Weights of a small mixture-of-experts language model, trained from scratch on English Wikipedia.
Size: 15 layers, vocabulary 2048, 69.9M parameters.
Experts: 128 experts in each of 14 layers, 64 SwiGLU neurons an expert, 4 picks a token, a softmax router.
Training: a variant of SOAP for the experts, 7270 steps.
Below are experts of layer 4 (counted from 0) of a mixture-of-experts language model. Rows are named down (a neuron's output weights, with its number) and show model dimensions 0-191. Each number is 500 + 40 x the weight over its row's rms, rounded and kept within 0 to 999. Numbers have three digits each.
Before each expert's rows: "comes before" lists some tokens at least twice as common just after its tokens as in all text. This comes from a sample of Wikipedia text that the model never trained on. Tokens count by the router's weight.

# expert 39
comes before: "|", "\n", "-", "==", "The", "==="
down0:540508541479544485474469489532451485485532427522487472586525513542529486523463464523406433596498507499513493503565493534491521471552546468530471544487472502500440544441522498472517508536531472448540518532488522503493485478528469492483499517559487494472404508450505433429482551496425475511480558603528477507497449507481516510552517630462568522551503410533537482409460471491496470481488490422440506554458478437507479564484513521440453567506534495390463534469511503537491501419545490522474535431485520494467578500538512548570562474504526483532481549498495445522507495543502521554
down1:489477538517430473484520500558506466499526428548550518516476514412504425526533493439450531522511472556570485506500512482493485495527502512501577513511503450546490508450529530487491519517540517488456477583481529513528509485531495532453506540503472548464436497448467446392438527533524589495577483475547529447548459530529465529545492510514507513504510492448473611549522436491499510492511496595575470403501574474557518548544548525561506458497481477513459454500431505464499486484451498521537558468496529473481500586467429549485487525435534588496437429447485561555495538568491475492
down2:472419471448502426519464480467469493465495510545483541509487546526511439494473537516564449447512489382487494575450510516538507586515523479541528471450485501547504512490521564531549405520484514536492540501487537503520483561488461434480572471548529541499500498476469514538533515533470563524550487443483488522514550489505404559507505563457481447437558437548464562442515525411563464500474480455510536502452481489478577439522479568486517492459494504510458519533432472528487441583486476486541415583459504501505531515488539462461512540516603545544513474549494504479417524474502485494
down3:557455474509488445444520541456499540442458466468458508452430513547375564536526473535533544508502518480424512519472516506513502534548481589485554487486505524503548537576517509522507456465453519453496459576531491523512569462488449530457428524483505378504467512514513415511455494576562489553505492494562460472531475493499438454483452493514545497456452542479539485406504495499419539576482474537513426489570447505499540489508507508487582481495471498504511526460545520558519489540529481480543558464499528540536491494515522476506496449570486505510528521515508497529588455596429540463
down4:446574508439443475490479470566536437595469475494442502544440546441419443541508519465451493532507463496487524476417488560585491559488441510484555407389533448529428495567486501486480485496521487467489511565524477494511501496513528544507495505538482506425520624520511522585504487477448473536465440505567443449400494520516488512517498521545452472504500508510536549491545480489451537551513490458554516552462487451454527539447506457528479512508468505516477486460450532508479489530482455530517500456469476485512516584508486551452482545552472520503400492507514502471520548566512524551
down5:476441515441459495489600589474468563533433472487529458471581506486472528482466590477466531515509514424498496442528433508504486530522475531533493408413567476527480432426501522539480486472487523462492465479439497551473558474459481485457508447508493519539456503572502517482509460495540465465531477500471497528485458489437537537534474460446491474563489460462537479527464473453485502519586518520516485546444554466513518472468511438533483597526497474527457527526437481529474572455512460492494470519556439509557421542458559483477402523596512515479475510491511461435521480549490556557
down6:522518479550459536504532510477507553500492538592470463493621545478571548511541539499468449517515545500494473543427485585459456510550413513495506529467501469507485528490502480519607494487479452493496489425563525559445471550543434472547455478550527505573498480540515482513546495576480489466535509395446559495557539560456488473519477472428463497452438556569493517435582568562432496462432464484479491484502429506505459492455474512514474484531542477486485525554505522476513516423468564519542545475510484518520513509479508525498462439602535449548474494516479509524481495472522505505
down7:474584490496517398534554446371510530488512511504440470449491481414550463495457504537523546501497501455528541559465544519480455471530518478558528558541552500532502509560458541462542473532523477456459487503470472518473482578502488535486554489487417515447583492527452521519528492570518547466538525438451536488480512492523526455438466595460554527416450528447454494504532506508505470476462449518449549475424554501495519542441515514517502508534450547533566545541506487449515473533534474603450524477523509463511511441441458441520536449473464559512470497545529462561510491481530518461

# expert 21
comes before: " a", " ", " re", " been", " the", " not"
down0:502509493496519484474486473550463536492516598479536477446477552554477447512512511479490456479572478471585542513444559471547442460483416476529462498539541450445499454475481524507390473463559514467456488491526436488491496455522445537490533544588471528481478552475481508531531488465467536515508538522495505510376502496522484477510555536582445535532524498472489480503466561449495560533497507485408523450502573550389542473548539506472545513467526541531607531480468560478471556491475512497570543553547515509465502480425534464490493535536466523457513504485561527502414461513551523495
down1:519496439433501527457572489434501460465539524513482491497544568495536450581520505523461500451513487516568453448458553510461497530487484476496548484519518482442555463526451511483459510480477498421515442471414563530471519560479473496459445482477559473475467459459553512541537474509558476519454495527479431453465503517496481520456513444459543538480503488484549502531500450507482413452447572505470502536538477518416489475481451578443467452451516505417481531477447496496485524577382478538501532446589513508505538545456578551417493514486408502530499483556542525490514502503478526580
down2:545503548459504465502478506529515478600480481417439473493490472466434498544484528523561524560454504587482493433494521438452500519540516533585529524544540473542584559434440562480515467538471480493548464460492477428516456408534528512543483562493518432511466503429592493498475493597464513539576530389438573526461499465522471465497533523522456452477521540554537485485610500488511526465502483576497525473522533478530505512517458489469523506522481483508473532507544477466550537514561498486539474510479496526491474480455514525523534440538546480525512522444518587441513498544543452520
down3:526563460488507474529505501620534464470533518469514523496476449509488540512549465494555417461536495492490546419476483473554520552474461475489570482536515500525485490434489476528486487551440541557566558601550454513500445432502485501542449408515575473515517469457526545497528510545445497533550518519478544542478464445521552536464496487506480534561549501564479581478515449571564500482445529506533406493498476526545507484414583561507473480563514511463469478475461480547521529491516541555572514510489563440445524517461544473519549468528548460485482523469566465492539547528532478537
down4:477504450476477449514489508522478463457507493402516498491474475468477557530620527464486491445484468489541532473461501539500443394511457497543515497513506508530451516453511466427489516459512464495518523500472541473496549569468432477497447428531547447533507498469512494456470446503540476468536425510491434526513489454505528507468562450477507534416437424477497461402422526538498488448437477448499568462515482399420460517535510525534495454496478511537526547478530473508505478427527458521464584491578526508560546433472504535445523519469451500493440493569496555496473564462510516439
down5:506557562438532446493474458536466518541567546550495473474524528474487538497448466483466531553536479537445542516473484526495500539459527535476533482519517431561510515421502556557455450560480532526413447484513500509481529535513538564412572447496524525486595565512474514523503501566525460527475569472538426608514489484484521501525491528529404616494426464501509488498503509484419464541520469537444435537473528432482474468450504470465579494472527549448460510461514534453515449484446520539416518495499509551464490452560458472468498490501459548469520494505527550477469501512544515535
down6:543464446408505480541548477504493441502548539504519537506510432546549496501448491507504533534568557495600589414450500475459492585500492459480581514418539487567556532463470492481546432506455467454557521494501500524510477481500455505513422484463581482530516496433502544493448535569473483534448500428500434516541515473472560513577467468448510515492464511505556497464536459496510483525449553453584500519519514524471454528553421493482477531513556485514495508486524478547513567492434469508526547495552499466411507433440523459454462517507467562468493508510516542540579464525500499546
down7:501579509558505557574492538476480522528448554548476523454449497480475464521536427480494472476490518525558431502539428521492513479491569541519467492562480442509502480491497461501498560581569571458482429449444455424518553494476518496530449497428447428534471503505493487491515483450504509504490498492540490498526487473430503483452525485516466497524506447439506580490437520511533544530502473446473523528459500534513538437528492564453482461471558552565533458532489612528453518438448498582487460539428502496523507479501512419468447431476519515440536592520601519442477503487476535497

# expert 77
comes before: " the", " he", " it", " she", " was", ","
down0:488535533485499573518504547515501505489511449521497450462459530480462447475511435507458468468542454514486508507472558442443483380471490519491511448468551470536455474501463501502475552488435535595494527568522500564549504423549506480497476475463525528506540505549496474443472415533472511526500511482484484459533518476461516488478480452472443457549486652482427504421473450465483539450508460496468565530504500413485494422461538440477505516514536458466459512522557488531509524442523422523516491540561508462479511558588420474454557463473465521512500504492496533405539487567470522474
down1:533441439465466540483515560440467483492504515552437463453523489462519488465555467468539528510501453536486498501512514467506523591470519535545471467502546497503565520453478514493491460536496467547553502391515518536463544518444538460465494488491524490533459472479487485451529477591573480485405530494569479539505486489452482427484445466466469489552494545539605482487609500544499427517480514533572405522514476479521553490422557570495477469547477522476426532524537495503546446488562523536510487418503485525519514464546466457554485482440485445504571552470543512515496559452558448495
down2:512527471532420507435475533428484498492552437555487449577578503511569455528481525507481463562440478550522487434499467502503478476506549529457480477432492551565510608501438547468553479476508475460561518440515543466479553575413528518522482525524502477443532572493552496502519394475524540539505490516499484509503491493505534470517422490519488541567465585483535484522516541459470481498538554458516533474528524498438458503504479492492456467493458529514484519500533508559545514462514456401474434444483470489570477556556523497589477521530482475573415455475518469463494570447495490495
down3:429432507483485488506512484516418520467477469487464499414471456483505495489440460543529530542496453528565513510416417468536463530440515469499488451455511520469484550501376448490600510506550489498524512435540471474571485501516563538529511460455490492503505370552567517515475503506462493528530502452498566478540531501531538501507466410523434507505534499562474513460537516465519436465440520539510521533509437451479494496558461524472440561442496470497505477571517406559453495478511497494489592473479478433471510445459460487510465497520459573517569482565474517487470504480476458500
down4:526484483515457462489416511424553534465540494531448521464501515484547544516500509481492524516455565469550468567511484531480481463437506499478586465447467550529505489454544488456493441460540495584490551527463492504517450484506469471458496575521526525526482538452543515497450449510475446530468510431564484525464544531418502539424380528456484495519512537453545457571543466530495524470535498480532446556510536379531503421479511493540386502493521577501533486474488490473484501511513493498464512413587449556563535512523548526511502548468453510509522526496506431524416463504499458520
down5:525532532543528494498490506574452506432500519475425543523537499507459431489562496520494488497500462520509538479485465470487508512505536566550528511526556437447493549487472551524485478443491505470538523422468539509492465483537492536529503483475466435492495472548469488487502625411572576487546445497505453580548412524490511536466561550546553486522483506554520526423494521498466498462530445553528602517481482495467521546586524481541522442425535537567482471523519517487399514542479506584470468476491489451413517473463474541510452519521508524480566409532547507527496507496446443533
down6:481460483497519518505509404527515547465479487494468515519501510511449588509545448457512546494516493519564493519487483502495545568502473551439492401484562480465485503498444531500462491446571503484527490462464551522491445535511585464462530408515521474491549515547564529524528563524495481517510420522551446493489452474562508518486435444502542541542540425493540449435465525578487507514445537487488537501583488500460512494503520413466521521526553432408484479525503533536470487484527432441510520522495549482562548451607555438538488476501421487474540559482476526485571500440462550502
down7:458546448459474534543527472439451505467580506503488477588478523477430491507523460501587505442516486499536535514390472502468540512477545528432555499439498508487557485502482498420519545477532490489500518446483550474485474469498568468497512458476468447470548503458548491542497495509525497530474463497523473548487522592525530491461520497502562488427474516532497550450503482555474542507433496514533464538494475529428568498508508452528433521447516532521558479524539482438479463540437444531455427474450516574528596464486548527538387524554455465436567523541562513488473483542428455470

# expert 100
comes before: "\n", " ", " 1", " 2", " 3", " 4"
down0:510484523494451500422503484547505491511538477450463576529454492475509483530572496552486557467500500468570456514539502444525404505507535596509477506514522526548500441506513446528537493561546502503459485493477512471536423504449438471459457492483585492430504440493395489491537524457513620536479552498437477530501525450500538493505543507496525484464514507540440492495529573501506449446487500531491478456521469448561543495476451454505459559544548511457492538501413526540554432489494436478509517491561556556493485552486509525518555543517543444486543481434575464537549455485450411543
down1:411437493503514497542464474469529495513492567511473467430523496528461543574526483536542556561443520506524465542465422452584533522535524474454467463542537497452532478464523452475452583532410516573563494489432473463524423466463463535433510514490524482513517521462543503528582481501485546509463612518557571511514481505458603441474506548516530483570514478473503486501495477444493519433516469539460452524542534511551469541419443498498477482521560455466457517477468479494493496519494459425453505538494525483492521543472434500519554421491448524530552419470474477495461505483536463511
down2:531526466541531417523567458485527430545438488475491476546537484451454469584518495532473465535474488511554553444428507581474505510577494519559513514522522459593437463520472486556520493501451523562469443523512509514515488505473551504507500564555515504477436534444628522475492489506551453521563525475462448528570520443489476516427445561504495502511474538551536562535485556564484566474546468492489431548559497453524516510492458497514563492443485551457543482528575467518530503560524501519523552496498500505507456541533534499527422519457507443468500502434542589485504464515504434517
down3:521469529477516492466458546466525510552515454579529478499572571475475421455514478544539496475504504575560451496517556522474500484501452550548532501488521513487537446477522468507483534539411487537519543501490490505453472511468501462454326523539530476478537512520495475532515498518539545519488525420522485555450444511530500486496492402472560622460503557497448456536495533511495523517501525482486529543492484533536492445540499496513495482512485482559553536470502484498516458472423574518539521416590493524489441516441458534501519589498504486479488451546579493572469533499414470432
down4:501537489524580570472516523510530521460529475518500500464498542498526534504514502588463576530465498497477550488524500560456435468503518507557542532532481471542495508495495527450521517542472477470497510651496504453499456503508511533477574510587491512478480545513491526465456515500507495468601528486459490494607524517477478476468511519523513543523531513495544480486506515427435529513516536419510483508524447493491490445563507469524466463538527557568498419485458464494506501522510564513394620472511451465470498469552494429555410554539531546510465461475417537540500556585563482540
down5:511530504488513524454556546443512480461539457474563570389478447525519496485517475480508525509483529530500512535520626483463488498526489399480454466505519409504463573552502513487496485530524489490409443511554487415464468459377509477447556534477449528436515520485465540499526501495546484479429535466559544430501509571471488485507491499464439491523454511552537513537507433442511476493419463506493465505500449491531513607451445499543501503584483453487521494525463486439448487510547524601469537467433491510518555502526457492498483555526488533532480469540504535509482504450450493509
down6:531498555427538510514566501596567483472498529544523532523503447475458551445529513570520457531465492528419501484543457455472454529522508534615470497481423541476500497418582439443463561496534463464496490456518487463484508518580487502516538473497466534513428539508467469451505450459484466428525459523469502449498460472462553464530478485531500479479537525507501493530550473551437454487551433538496497489502515519521482637496525494583370541531559530421469450459563539487467473470514546466443469441496550521490498500516486485485480522500508468448511460480538532495514459473497452503
down7:507511480531517447586472460563519517417447468499489470461496467430457496484519553467557531558438534502506498458436503531509462552474505478509514476465450497527475485524487422439535511532520517518503519495513486475528466570473550490555438512496538433471438533597567489449530519486545594537484466547460511600511507512472485506412499501500530419518533484425498461531432513561497504434649465469506478460445499452539484501473492490551468502487444487499527492414518439441498519540512469456474504466507437492508519511423561515550536509472526496535447516464543446481473532510429522513

# expert 15
comes before: "-", "|", "\n", "=", "==", "S"
down0:520574501510516517543500512462580508552484528516498486502416498422487439497449518570473564509421462471525500490570484422501501489509596519532497552606536487479493465451495489412489537516463465479520489563558548550511560556569456514451453516499484509487432487556458530518536510524593519510539451441538461533477447515472527532528488504406491447473524546518574466485554500511415530469462522453562449519482519502481486463406459499511512499474507496498519483476474541545486399494509502419434537502504493543518465564430515551515449503495471475545534531544501481482542461533535467508
down1:472533499521570472563448489519489501537495509487475488472466470533513529525669516526511471492547486481500516452510447586507455509412515515455492499508454458407547495473539499500495500516524466603494562505474557545521431527483471498533473492508517447424494491488455446557510518553486547531465463531491499501483521497449504577510549527593531521440530497476473544492472488531443479432479595444546453549463558491509506480589507442458499580522504460539507537480457518477485507503449553498502507447532502525543485510507518520461592503417466529505515393425534513515505484496519459553
down2:480480527503483521495498474433480496583571473503497395486481557472532478454530543569527544533572511437503488541572488554474511455504494529462462496438500552493574517557472409476477518416504486467529544540473547525501478474545424525496541477487488530500527518502506514449605489533502471506579460507516527515483480465475480492598486518480507477514477440539575449526530466458431502492459540434531441538542471542449513474392468600419575491515453509453492493531518511559484532447507465510536529485549464512508535484481533494462530510565520506542523449471413534507479455569478468490
down3:510515509517481518439489530393455468566451510500466471470508510510476557518436531440540498461399530488440529458529506501458473610498489517463452473473486484516478543543551476507459454531547505551440416534458511515529507461499527585519498532540455504483546479518423510440485453513470450456507406545543398551514522509493446538506499497515394467495542522554537515465458527470485529521505485426514501539479491488552606567489502527539500493495444472468426479514482519525543449464491523489517502468587507492503531478507511472478437450464565532448552508582473497452487571521521555475
down4:539422502539547506469568510528508575492494558533539458450507598528518450555510581518491504508482492456496490483481568461454508474505507571490485555563455520544503521479513482568511553499426566471563496576455445520519521506511488465528474485541495481580476504494580546479503534569500482470487444498581484499571559570455481591516498479467535489471537508555457494493467630511526463465453453513514553457574454439509516482542535465490489540512489460453460521457536547484512439549441460455483505454555542497514468438471572499531525491503538475452503457447515484543489568484482527521
down5:423557473495578540431478532392446503496503542529539535447516490460501499477473486494570534538523425543460455480596468511466528486489507487527490542480516472474448520456518494454517443531487505525415500550491506491537489501458493522470458509542461467509530541503444509503597508453476494473473529557572537458445526522549467473533480494517558440519499468506526388527517486432493584461510551465534443509591551583452468525461483473491494481498507488524576506462444440462516485461542531497519464387461457543526509598556486564553512527500511476514541479473481501463501502477531494428
down6:530423468467457508429575517492517451510439470524468455593514413595534475521514568451493522557486485545535517450506507477552571460460484469458507472449495485500509486526439469506444519478541508497503552449514497495489505495478464487494505446482550519478431501497556525471455555558542441398511489468479472540482498519532535492519477470531541522537515447488435548499464533536529458476487500557532503496495511548508593527447504470478528518553394565524514509572528436561460460551471494606457524576583554499470516498511412486497471549468502536468533508537499529467451447528431482507
down7:493469553494508521483501559415485468441504438442481574524547502580500550506477516478505421448506536522516516485558538540508529576524498498501486484510503572465589404463473474495539518555486475516560521466512475500521446473478501453473576522551572545511518566540543531489500510481495477350466478498466496502516468444480540464526524509508435505527514512463461426533475531499488444582514485590559480532421490472496504502501550487504490403508514547536516483567544536501485513510554485474533485522542511561454474531569489494451474479561430478447469564431498493535492453497590493517

# expert 45
comes before: "ity", "s", "e", "ure", "y", "ed"
down0:529513455468524507527519459521503476563437553542483445493456564498510485463499443513488593485505527478515476480488461551467480456486423590533412449488553415556519470560459523463492507511502528492575460501518501545548495574553448514542473470485512496499461543530533528509593564488457445479516552584506569456517522570454504508538498545565456501502459507496472511550503449516428574472562543548428530464582507524488483514544519451516501532471450540527541488484520534487453472556534472518561487608497539518526500451533556534486482487513480546466522467458469444521467453547534438554
down1:482525497489481502497461559523547540512539494493451465521500541526544511497516472465537542459454527528457477526483510515563510485543552519405449459547548538539523473465495500510518448566517553540490543555549540577475542516532554448513473495495444538556408479434511470502486588490486591539479448521544483467533511468534536486523519492501522428549543450497513583518440477481477433556458536456479535385543489498473533554527556471438493479499497511491454536537447437555487518553510456426482580521470508547464542495513554503482367541508482447547516453447463471508540507550506470536
down2:485454452495390518510494526483466522469523486537506541465460446539533484461512483517510526498508509497475517474519518511497486489400505433591512439447483514525494405552493496477494506496495504505511470547519454455525466534504493487495426513538525500536480553506488538572582569532559532478507554468509556470528535526567446497371446519545508508499458532521519534509489426503567478569434416535497453543446564526509494456439576470418483526508500426473478528489524507477490578548571569409517503475529497418538462502531546451524513488513507425468535453542536526526491484521486553532
down3:483503530560500487514464503528473551499544489526523485488495490550525549540519454518496515459511548557489530550472514452499506491504436488492509476486572455462476507502497497493517522453560425514503519512469419493496537396511506496579529515483561564452560492608472532483447447516434566535493499540493515433546456489536506548504503500517480464532456544394570355539555514508508497506564475585521460473562455538513484500497533580544463511505487474535441509481484448494502546487493502498471501397447503471523527498422491555508536513563590458393520502491505564505494515481454482458
down4:497456542417521527499411451445466498503505467461475552527571534544546474485512513473529519522542443458385524498528507497505552450471484577499472492474478460548508463567481531518524508546560519508556465473523503479450495527449505460573480535515443491477512551430473428492463428526512515570559561409445456499488567528449445511526531539556496501543448566443513461480496487530476493486450527493502505473460479487344581505512494485531575521440462495482468505432512496482470453480525561498504446459536468563585499474466482513456520557493503483509518494529531558493495487443460516489
down5:423504477525499460407439488511521536502428485489471443498531456495553481526520510512521555550542444529482370510500435452528502528513502495492536448445483488406512471513517475443514433547539444487529462476454594504447485470520469443509553487471531503448466517518476543571608468488456439520487545490462431524492472466528452443514513585520499437561507444487532440519498500504509467510473533433475469494473562458492508434512444512489520473493513525502499528469557457472494479532521502551477484490563475524448465465396424439509475522467418489451485548509546491495588507543513467512
down6:507538495529476473522479501467506441537453543472495493524497543490505463476472546536534523503423549510451564528459550473468519522458503503581455495462477533450475436529513499452490482482533499501506550436520491572477472498463525483578428511532466496493551571515479508499488549470458578460489503385380498480532536523488484424500571559551465543536566601438493495485480442536444587487497527477512480533522500444458503457508469543571520480512501580550551536560508602505542462500485439512580513503459452482448529542460499590531478459447528466521540493507472491471510496520475477454
down7:576497462499430465516508552569518490472567568394552527537480478493500494560524545542505548526472496506497485445463460481575517502538511485527497461415485489527549462453548506533533456495542480500490499551525548459496492530486435503483550480505520420602492476532485494556442494513530461527504453496437510577419523509465520499518436558533543486472517576485530547506501466470521500466490530470576499512513495472515456570518457555485530441428553480525517476466524510479512531491486507531592522529393479478442518499476447414441482590447455524518529535464586503539557550461488535534

# expert 13
comes before: "tion", "ed", "ct", "ted", "ence", "t"
down0:501429475491442530583525499520488456621474416476473528529509495523503484436487475485525468545517443518437520522428454492450518516471542504479540507495503488526407499502542486500521500450517493466444452457482539471555450498560574552473448491467493478561484451504486507530520458465553476469569428554523529465484543476440525485498512494505537438479501514503461469507509473479435503512463467487616546501542550485504472541537482566462446496543475484529484449570515517492461437476539536443546533459522496540525531532520577493619471418536427450545456558518503471470527481402478508463
down1:558558572507446491466416512526540449512468397532479449497476528495549467472524507449516537544554503468435497496439492425508543487522511480508437444511477508524566470593519524447513488582495608516558481551487535505525569471465534462487448499512470534450515497467534502554530486462555511511529488476536389482592455484453476458475466462505537576467538492448440536508491488527471544456491516570510515530451464465548479514498501521498491474463558502511551509542544415525549432451452517499503483531502524536440576491453503474507485547497403546498472504537536554521506572488549486488
down2:484585523447499576523476520495493520569547434487502517523530460512440423493556516521525509458428488536539494427532517446473471522502494550551514456505459476546478440578482472477472475493502523466502468534506423396486518560487478454471483446487539519545515493578418449445519475532440515468483498420475581444494468508512504471440474442511456535481541487480448539513515510493518542499450511559481621524578504482544504432484530493518503500469489492482477465521512501533468421532435510537536496540465447494490511465485535465495420587503467494521495425516583463391532493465510496457
down3:440548464529519547450456509550496491513536512443504483455475476453523456435504525472470430504477474424483488459436476541463452483473567474534519520493461515457546449581525531514484556399582536492498426592495462480536410569530512487516568473521542503478542469527528504467478500549456506564517542584551521481508494516510565464465475489453533446490482447534387465552436510509529562452500534493533534567523498492498528469563525460536475498530441492441478453483554477515504532500467558463506449493477563435541503506465491517474459531454415489438451443456463476525437471497494513487
down4:539548489545434552497436491461423474418412443529496519546474406549497549494526492441560533518476520443510586513513469466518460501448513469507541487472457529445461535529563546544492431462490521491484457547445441458479525388516544525496565444548498445529544492514512469476430478486559475548490515494553549466514552526476537508500524441510512491560472540467440410494484512480567517507442493535530447497479476529564499501536561500540475465556459513495482482532457563468500508486483508498515515484500491502503486527496414563462594450506478450527545494531442587535526555519450453509
down5:519459487470434495546484528497555550478587456482489482542520472471523500522471511498508449495488495464490518494488447524538536497501454518471470538503489496437508607562498450514491448568568525541509485595477452449485460525547488536521485521539463449497598566498514541527499497577402523521492453500549561477437563455455550429517522523489480516466441513492500531524522514534475533455489462510483523518432564463539484508514564494447463505536520427520496503456623580461505584488582534558513557531542460584530538499486475513566474537471559494523480498493495558463548457518559461473
down6:474499455491491497533520483524439496430498510480436451488499569556564520519550522479502519513530456474487526545494471389480545470505458453550536472406520517510518501590498415469451546572507497519467543505492488539505522513446516571512508464482529536483439439468545549497520506472453522520564474506464419488498469517506512499555499462600537545506430467446507493566476574424555533475573450495533496452440555461492517609425508522544475489498444465525546541546494495566528556504531485476557497527526518469556560477489472548441545471468515423509463535489486488444550486472485494561
down7:496551557516435580549490462535538434497507527533500606425502462518489546527486403485517526501505480541517451490518495459478530461478501446470529519572508473544472470569428509476515458507502472500478574461464501530470537407532516421487487451447515480503532424517560536513463505473561459476498514470521440525505453532456509522529469501473434472497414406494445573525527451460473436403498452510499498519513468518510567492550441453502497442490542402487525465498508499451572454535488469502530508469511522512540459570466471527482587514461542495505499498501514475483587475461482423527

# expert 47
comes before: "\n", "|", "-", "==", "The", "==="
down0:500481508494549468544499536538486512546455611478490442478460517513527507473488426504439490542497490450522441476461502512530485488486514478592491502549530485583505457513514486462493396530391507497503524533494495528491523489495511489547505483481517455449485513522500459518420459505559578532394508517531491476424528550437484493478448473486467526497521545452479466557600567527529537490506506443472565471518491452477566538435482520526528447547453539544494536536486493496514536505524412543503549434428514525448510510470515504438425521517496504478441487415516522491545536506422593571
down1:493425507487444454566538486464481505533540513523406543474486497477486466503454541506505485468444452395501473550525559530496470484527504488503484470439549545541530512452466559396499531493489543531520520504555499489509498444504507551474476491530458472479435546508490572465572487480503545577514483483519545506584559545449485536503498481539474477427466495508493594493484538408490462504538517503434533478535514448576537539482511489508451433571419511496533479462500523481425486483496566504446529477521511441462522500517494521493571499547522454555510449602470599422517557456526488493
down2:472464554524474466509577601468458470538485513529485451546491507437533506551503487462510513487495496498488497534420548369557447542510482558577544435521491483571522518479503543473489573516472499526508465440554477525547450524491515524547528538453460476420440572478491471500496523519605520486511517534503545510492521498519471432439465407538504477480489503488433517504434567580499409473519507462463503528549542489483475487533514475470401527484512479516539469550576430509416477571487474484517532490484501507477487504471479447604505523533469507532457497463461488528477566487483490484
down3:523502507542585499517507524511487478464452536474577503427526540429507496453472484504489499471470518527479450524503515492445486479484444431518462399525508476422473536445487464521537501506585481550466558536441506493457551570444453558501475505485430473528593503569515463467492519542481507527457508428532537535522521517472423551418504471455465478484503500521497452503476573562422517567470504561544533503492503552577548517561538491431438521484491500546523541371534434502437509535506504492432487494498498461475489440486492513479514471416531475467527506522507530494466533440444454533
down4:500439586524488492442518429547428465558529452499484558490524419461449569460488474557459444535493476524597503516419499512477529512460519549506474520530514500538575469582489535492496481497495577523491543546471508490491484517582559553397498534525509478557512441530491443443541479463553416461480566518510523486459516472544414536507510507500475507512518526451477498491509493484481451448481504534488541484530588515525514499471561507504545429464535518472482481486485537499436468505475498602460468447513476463400473542552507565555518511425542516470531501438558490443501502501540521484
down5:522491519522482489495486541507512512595496582512475570456489512442492511495518562542472449443528465521467441534511398502485450552550531527552460430536506489478527519458522539506565441544433476452553534431443444491490503511498463536584515498449571499465484432516509474509496492496512526550491462483498477556477495473496538514541440498441520527511444503511488500500489638522509482437515553548428512524471494494500548458491514504463493602541481424527540517482572504500445489520486401411516484476489506432574428477440512443513498531487542463511463443477507457473484555433450514486
down6:477519445522517580452487514546468492427513533507486491491546523442421502449623507527451544430446459538496506479472497554421440488472490513511482547519448447443498500546488450494487497433475501536447526534456543499519444555482501490508557476461481406515449461505464570509492515513428548484470457500451519538499430474394471527447523508507463423508509550509432491498389464533461527511499550495471536467516573459458517492475580468495490559454526519502555520529491458586527482437499503510514484550479552555522503486546457488536525532451500512449546493518544558449491523455510475432
down7:458461516463515472458481517492564464476482520456415468519474494507499487526512541538486530433456443510485534481496507529533490483491530588486469506491541565559575429521506498500531460469493485407469515447473545465510447521542451429550455472521500505478445496519442564520591560531517505488511508581529512572504535451497522492493493481468537412531483463470533487498505519404510548481559498574520536499566568554431486515480453468523458527499489474518409493410462431500509557495513503561566453495464446460503466510455373496498520448519473500434489499507494430477583464448507482494